Weights of a small mixture-of-experts language model, trained from scratch on English Wikipedia: 84.5M parameters, 412M tokens.
Below are experts of layer 2 (counted from 0) of a mixture-of-experts language model. Rows are named router (the router's row for the expert) and show model dimensions 0-255. Each number is 128 + 24 x the weight over its row's rms, rounded and kept within 0 to 255. Numbers have three digits each.
After each expert's rows: a language model's description of what the expert responds to. This comes from a sample of Wikipedia text that the model never trained on.

# expert 9
router:144104118163126137113138144128136147103114130150137159185147123122154118102137152133138118115139137103117092160102103151086158150125128125147132135120136083118096124141086126129137150136120101170135134111144121125154116172127138123118169102165120109149083117081111152117146129119166127145116128128144139108170162118110131119135117100155165107143121104109116163138112128131128126133131122125093133116155168137156118118119138125139131126158142145116146129162097088093126134121092128124122100172056091101159155098140124143161162116173126114149151151106089121139155159174147201189082132115118126118126116132147095121101149122179194131126123130123129125118110134155153114107204139183166124167161120156144099128143087112120132135108121132084169101078094152138125180120136145
It responds to: Line-initial list markers

# expert 14
router:112124113122136159122150149138152167105070123151136139188165108127100159139158168108118110118111156143136135107123158092129127136133128117114106150144158139114127106130110154085141134110151127150157113112117142112130172102149128131144135124143162118116160152132086115138146118120133129102105138142127100120078141182126087159128129125094164114165123144145162123145133112095165110122125130127140139093155114114103121114124145145124138142113123095179102130117158100133096177133121154117117155096040123131109082186118111119123154142139119090140074158030129124148138088111106125115107141122125196132133105158147135120147170122157166106120127145136115127081119152156120139104115114199145123146110157141105094145139106157144120122152121112125152121127130124112166091171126134
It responds to: Adverbs and conjunctions

# expert 32
router:111114123115118132153144117104114134147147107103113102094112109172131123105102137112113141105117152098122117116132165105075146130146115121102105098129158114116127114145147153086121110126141139187180164133172152099122152153157093114138150144150145124150088130163125124134142125101146150163098122124121093122146123132117088147132122106143143111131145162128100125145126116129131152119100115138154137128129129109096066107130126140155127129140163093126106119124127074113115127171097093120143171143133141108123134151099116095180203116118125105128129144129112133127140119128177190135126121126139112127142137163129153136127143121191130119120111195106119101132138178108124196102113161117199080122187120135141123157111109143183135086139083121143146146148193124123136109119123141
It responds to: Infobox labels, colons

# expert 21
router:096138126235101156119133073158145125087138119139111085147154129149162105119123140169116139172125120136121125143102161121078131065130122102165123127127124139149115146128137128130117160155149135166102144121124103097133137117187134109127109097150169134103151180126113127096110112161128108149109132135114143119095113152098070155131117095160129181107117148135138174072116124126161159156120132141142137097114127168101106121107167124136127146125150128137110136100142146130138111144093160106110146094152139132153112119104115115125144134106137152139143078178121134144135124137114134099132168057114104150132123127128130127144128089090141139117114125096104171118085137161166096124125108109133134133119112109110094108134136130147099159129118111124108158131170142138110152168187143
It responds to: Noun endings and heads

# expert 20
router:146129145142111139113078163144147123143143089169121121152145095125121073174135138124119118122079113143089126158114145138129113119139119116095158121123086146121106127126125149124136138143096063153080111124103138125151125112116124120087093133123127145117135127127102137121129110128155170132149117145106139141140127136129128145129120124112127148128160135114161147150133111153109104127195172122118133138121128193111147070094114128127153116119136110167106132148157122089099117148114092155126112072114216119115120143115118136157111100138114111168073095113087119162135145085135124125144145090127193174118125129163164133163095110127078147126229126107114112120159161130145144158113120102141125137097132105128109131125140103150144140100138154170140112126148139108130123135144126
It responds to: Line breaks

# expert 3
router:135115113109110132156131097161130103066133129120128161127150114123141136112174127139121144132105136151133094133120135119149165109121125116151141099147105143146115144124118131140132104119128110127150157119111105141145160159129118150082125104124152134117058149151111107142160117134147149105079134165129093101206127118110123147138126118107151182139139131119126146149149121131166193119118134133137152135171126124121119140120185130155129112129176065177137145083161111113120123152115112148126120147129120114098122160103110065186136123127130108129149151158141122101130125148196135165111145149134096127129133129148102127143141125176111134121107146104114124121118143144143121189108122092112125120119128159143146060183118124169118041130117106134118165085155126130132105118161140
It responds to: Adverbial particles and directions

# expert 11
router:126123117126117127122136141173160152109101129142081149163131122157118131150157135116150137134134075120136132139121110148119179127135128131138136110153131142082129127109126153090155110117160131092097149112116132152104109114146129143115108185109118109141159124075177106115095114136122141093120095099075090119142124140107094125154111127086156174136179132160047126122117122087093145134089129136129143112135158135092090132139207134128134131148162128120121145103151119132109115105129115118120126150106105098144135126132122078087114114129127098068131122139121118139103137097141168092134128162139175128140097139199098153122136124121133135112111120136111133082128163123128145122180129065168143140136124115147068145146107115144147133148125153112089112089163109132141098111150128
It responds to: Determiners and number words

# expert 23
router:174108127126112107136141100123119105174137105124124133105149133133131110167125169134122171138132069139133132116110113102121141152143100131130138123143147128156127127134130147068127126091164144131129107130119117118143118101157139091125106087161170142133103167080155105155137140131132159152111128116087179113157168190124059163133136158132116146166164140152121129153104104081119152130094140125099127131083121145074143149127103142154131105122148135143116114067139107086134155141108173124097130091117111110116082114134138107145143105116149128114095126073127128132124127067129125146120126114158104138138137141117219136126117116137131142128115151086150134132134124078144115113162135097147072134106164164138157096103113116164156108134127149125160147162133123144118136087129140
It responds to: Past participles and table blanks

# expert 18
router:167117114148118149147132142149132125129100114104064115089130098124115096140119141131134111165138106110126115124136122119150165142120120096110125126111062167147091130107112170089139090127135135148111164135149165116111162132152107105118075134165113121110082120122167111129136111094156082162088115151115101123115105134161124117158113132186119128140128157159082127120133132136115180147113127115125131124151181132032107132129167124139122149140154134110121132085134115098126090132117103128150099129158170105145124160153114082111110121120143086133124111111126109156136074063132169148115128095143099125124130141149091137072101121128128141132118146118165121126119140104121171096148130096148119128158131136102127102105125111148134123144120175072148126145147146110123075118141143
It responds to: Section headings and adjectives

# expert 24
router:123120121097062132122129133116119129132147116157116186091094116127167101135132127155114112106121123200133131129143118111135116129133131103156157179092133115122121108137142119123108190091137116135139121128112088129108134107127123108154159107146142131161090095148124089138120113113128163131139112129178171145191121141119110137125124103091146141172131114168124117164143117126142139117194121155106104156104125105140122111105135126149115133161135131107093106105136111179144122145087105129147195123140141101059158120106107092164132103164154125118149150153119131113116136087140136155098126076186113120130137132146141140124144119113130159116108117097157134091125143111137183087151123145126147130095141162130135133126107188146134117160107122114112116114146143143135181189128148
It responds to: Prepositions after verbs

# expert 13
router:089120132125145123086119130137145157145135134113138142120065130123132161104138154117128181190112123129156125122128098110143137148142112117100091122132112219112141124130107121108137118092128123073131117091084081126096114116156071118122108161144125142142156152062193147143124115109161088141134113114132147109096118134150113134129127135050124136133133122119134161150139120148136122143102128133128131155142119103137137126112153108165130134123117140130087084148096108144120135113109139130128199166090160129095109158132114121097118118123163084143129153129109148122124105101153103113107122126134157120137127118098118129127103113097152139132144130144132136117135185123117119094156100120121119122125089172147159092134109176107102110121153144103076163138201133112113088133112101
It responds to: Numbers and table openers

# expert 2
router:139119126120115131128131093137129145100125124127129129138140114121123126164112118136109118132135151137128117133131114135109121126140129120138183167099098145141121114134136141156134108134148131129132180126213141124147162176126112115121129113091177142095205126154208153175123121112136139157116136132160154092126100101150127114122118087134132180082124107142166130107124133130114111133084139137105094148109128121076129135130115136137127152162135144155159117193192128150104127140132152130136146043137147131128112136108126137105149131118144123195188137151118108116140124138108123122114105105115111143136112120155221133150102137122133131127133126126140148112110115167128087127135132104123114131103105087151203088118130100146141123139117099127131149087116132128094099118164131
It responds to: Decimal digits, mid-word pieces

# expert 38
router:100118117157139134118141132135157138086121124124104143119135117130132108089134123116098133159115140172124142122136068139118146080137134125114185110141118166126127140129114112093121144176107100132114128129133093097126128077125108130110108104161163154124158154161131108182152111144127117139117106139105110118099175127143125115135134184146162147103124144073091137129059115075112173159176097130118155130149183119087137126123131117107126141119152144186073124147116093144110156110130114166138101094123053099120127166100126148111103118137131138117132098142115137123133150157106128137112157157162131137144126136171081146135112135128129131098149130108096171122157109085133118151109088124124120135121138130066148125136120102139111122114111116129108161119132167092140186087152132
It responds to: Short inner word pieces

# expert 36
router:132105115165121159120118142112149105128113144102049108151088137154100175166117132117106133168128109112109133140112164091127150117138141144144111155147146093120105128170129118155119141162117136144150069140116087125135124140106141134132166176119120121154072119139143098126138124115130184111144145121105143092144147144100076086175109149102154131174137158098157178117151093123143181125125159151150119135119101132139125145112113093129138134142151136097098147128139115121156098135123168080119125096126114096070147137119122126148166121135149122189137099084154101138106086117131134122117189118135163101154112130092128149110114082123131146112132099092077127117100140089137102161124144122126118101134102144136177160140149111117152091128098148158160136127129120123124141112130116
It responds to: Plural endings, relatives

# expert 16
router:139138127124118146138128072157135124139118135154096170127151140172114122120122123153148147142089099160117128142135111123144139146126120088184109128129144141103099107186126152114127152086088138132095158107090100114132097100153121138120108140148107149147093127145126124164134119098133113091143145119074064106155139139131156090113111110123124133119125114069067113093122100125102172147148133103139121109090153151139148157109129119082127145138121127144137053140119157144121171166137147115110138129126168115116093115152140137116140116107144130120175149127110123152138134115098164132110138118146156142111122129111128148130080105098106127123136142131102213107125137138134145076127118120113101154144118160150104106110127215120088134140121074117113129135109158122128148183123119
It responds to: Capital initial letters

# expert 6
router:116110127131124149120107082130124151126137112117134117115165114132080156120121128111121228127123140119134112115120106113123127129147116129129100109067131139123123117121118147118137145141162135146129167125140176094101165107129107064112126153155130135098139098129159131156120112067137133154134116127115116102137118159159095072123115155128118161146150158175103154146112127124117176142158136136115138102100134144094072103127154085087135134134151152122127065163149096119125120152127094107139185108124166134140139121107126133143174130108115117143104156146111102135114134092139157122121129148116120133131112127135175113093142135144133146123092118118160132118122117121138133095123123122118138132122130129154167048125141118134178115131129167112158131156165158113124034119187136
It responds to: Prefixes and special symbols

# expert 15
router:102128135132119115112118130137129105130112121128134138221139130129116139121144145130147143215122153126115131132117127121103134134151113085124124130151125132123137131147117143112110153131122130101153104095138143132170105117123124088095175097121188142106136163154131159156169120152136131144127110172150138114119121130101100146139115086119167148136123174147153126096116118117123129119096158156105179116141128132087127138114185079138128130131140106142062095155156135148099132131135148152121102125110118117142125107122096097125094127134139136142130185139125129115151130162154123111127145163129162130129127141118107150147116125117123135096151123111114189122109109106134131132140095128095138145211116153135130063198127138160162143121116150121156198094130180125154074122129149
It responds to: Mid-word name syllables

# expert 19
router:159105108194124151125150076153124142139112122171141098191166139142166115106114114128075151096103131169114161151102123155085132125146125139153161107118069143149129144139117126158181166156118119112119141110101124111122127108126108140103144142135147152121111107134144105145152124125136103102118122110120096109138135110087085122127103132162106179068132125074153152148122130130177095140124124136130136118098170140130117119138112120154160114110110136103135134126090128115102162176098136113135117141152144140110150180132132070149115110147137130126199125144150100141132142155118115091135151124132107123126110133154134149132132122114120124121092172095128118147146179132124099139142125111149100141145096117086129154126142175112167085073112191125101133115119125102159151159152133
It responds to: Prepositions of and in

# expert 4
router:166131133130097133136144121140127132120122110149097124107126124134185140142122113137145156228140104149113094139115150142135120164141122100157168156126082147170139145122081140117119143119151138111121155116138143130135130102143128091128137123133151136121096124095157140148112122114123084129132117141111131072141109126123137128141114178134122124115122163168101142132070123133109197126108160134125147109166129128096118124115189094163128122153146109139084091089113143135126191118115141175112124132152130154134147118117105106116119121131146135123097139116126132117157142079129148103133112146173141135128141134181166139150072124136137132100116117088134205143135106113119136127146088115129118131101170169085105138114117142215173112113124134106116139122130134138123134174103160
It responds to: Word-ending suffixes

# expert 29
router:144109130154120128120097109154121121144142128181168136129044122123161074143101144131089121115120099140123156100107145098141138111122137116153074120119139147109124105147129110144129119128120120113084114121183149120133093133102137097135106101111124164124103090049145099181142124077130113106128125142148125144108123131156172097131129141086136141059152158088139115112112142121174142130121135124115194142109133121162084122134126136168133142105133147132135081165102138101120108122130140091126132125100104132130112128116119119105098123145126108116107123107147118195130205171162121127151091134141132132125121126161161122117064129140148140134134109126113132137149114091129138154119094168141146162115149132151135100117135169096119125143138157093134153153126130077110110157112141
It responds to: Single initial letters

# expert 1
router:067114118131069131148124092139121095124112111154119129122128124132149154156125119142100166141141076126119117112124131134103141103139137117189089183100134137105108087147138158178124135168103146159121109124174131101154121153138137124108125124091140133130147100134130087148119118123139140164131074135128115147181089105161144116133121137126150143121131136128155104161129136084145135144121152139135104129111097134140139134129153126113146138166126086157127132096114118131127147114158178098091131099122058124161121151134122166158108120112173135156172118130122117151161156103135113111124112150128133175164103130111183134045112136120209137119091121132110152128113111120130144128133120106145068124088133123100137090121121129120108137108119134142115125114181101078123088125115133
It responds to: Table cell separators

# expert 35
router:085109120124097129116151046119111161122165115132138123139124123124143102202150171135114187191143136113139094128113134108127114134129089117152151133134134118117137127141087128123124154145147141153150144119120151123142168164143129096104163122161139120123107205054131136118124113130122109157141130116136125129179127200118090155130123099157122150157151148163166150161118090113161164133117158147123121130087115146045121114118115123127134157158166098120101096108125117134129123145085140126116117094103163105122048116104116122128123114118146142127103146140114127142116113130139113100105097100146091139131109134101182127122117118144151153116111128104173125140111120123136129131155141096112121125155141110134138107120128120124162108101136138150161142132157131123139129097183141
It responds to: Action and support nouns

# expert 7
router:078139101173097130129060134153127110092143117143122095117145128144133155123104137154143106181129120110131133127118163109093145133136124136133067164171135128141141116126109139127133123089147126110118081115161134118130163154170141144132105127119151135115079172106190116102129123143145172103125123130073121116095103139142087147169142107115147082139119128116164154086126124114162150153205144165129130109097140138090101093113129121115141125129141149113076143091121138144133147122129095068108090108124133136123148113127111104127126120112136127160126168160115110177145099114074134145126176090123121141124117150090107130127087102110093139117127150103127150123106129108131112101137130117120080164124155097159139091174133151168131134102109144133152163155125121134166115129133112
It responds to: Closing brackets and percentages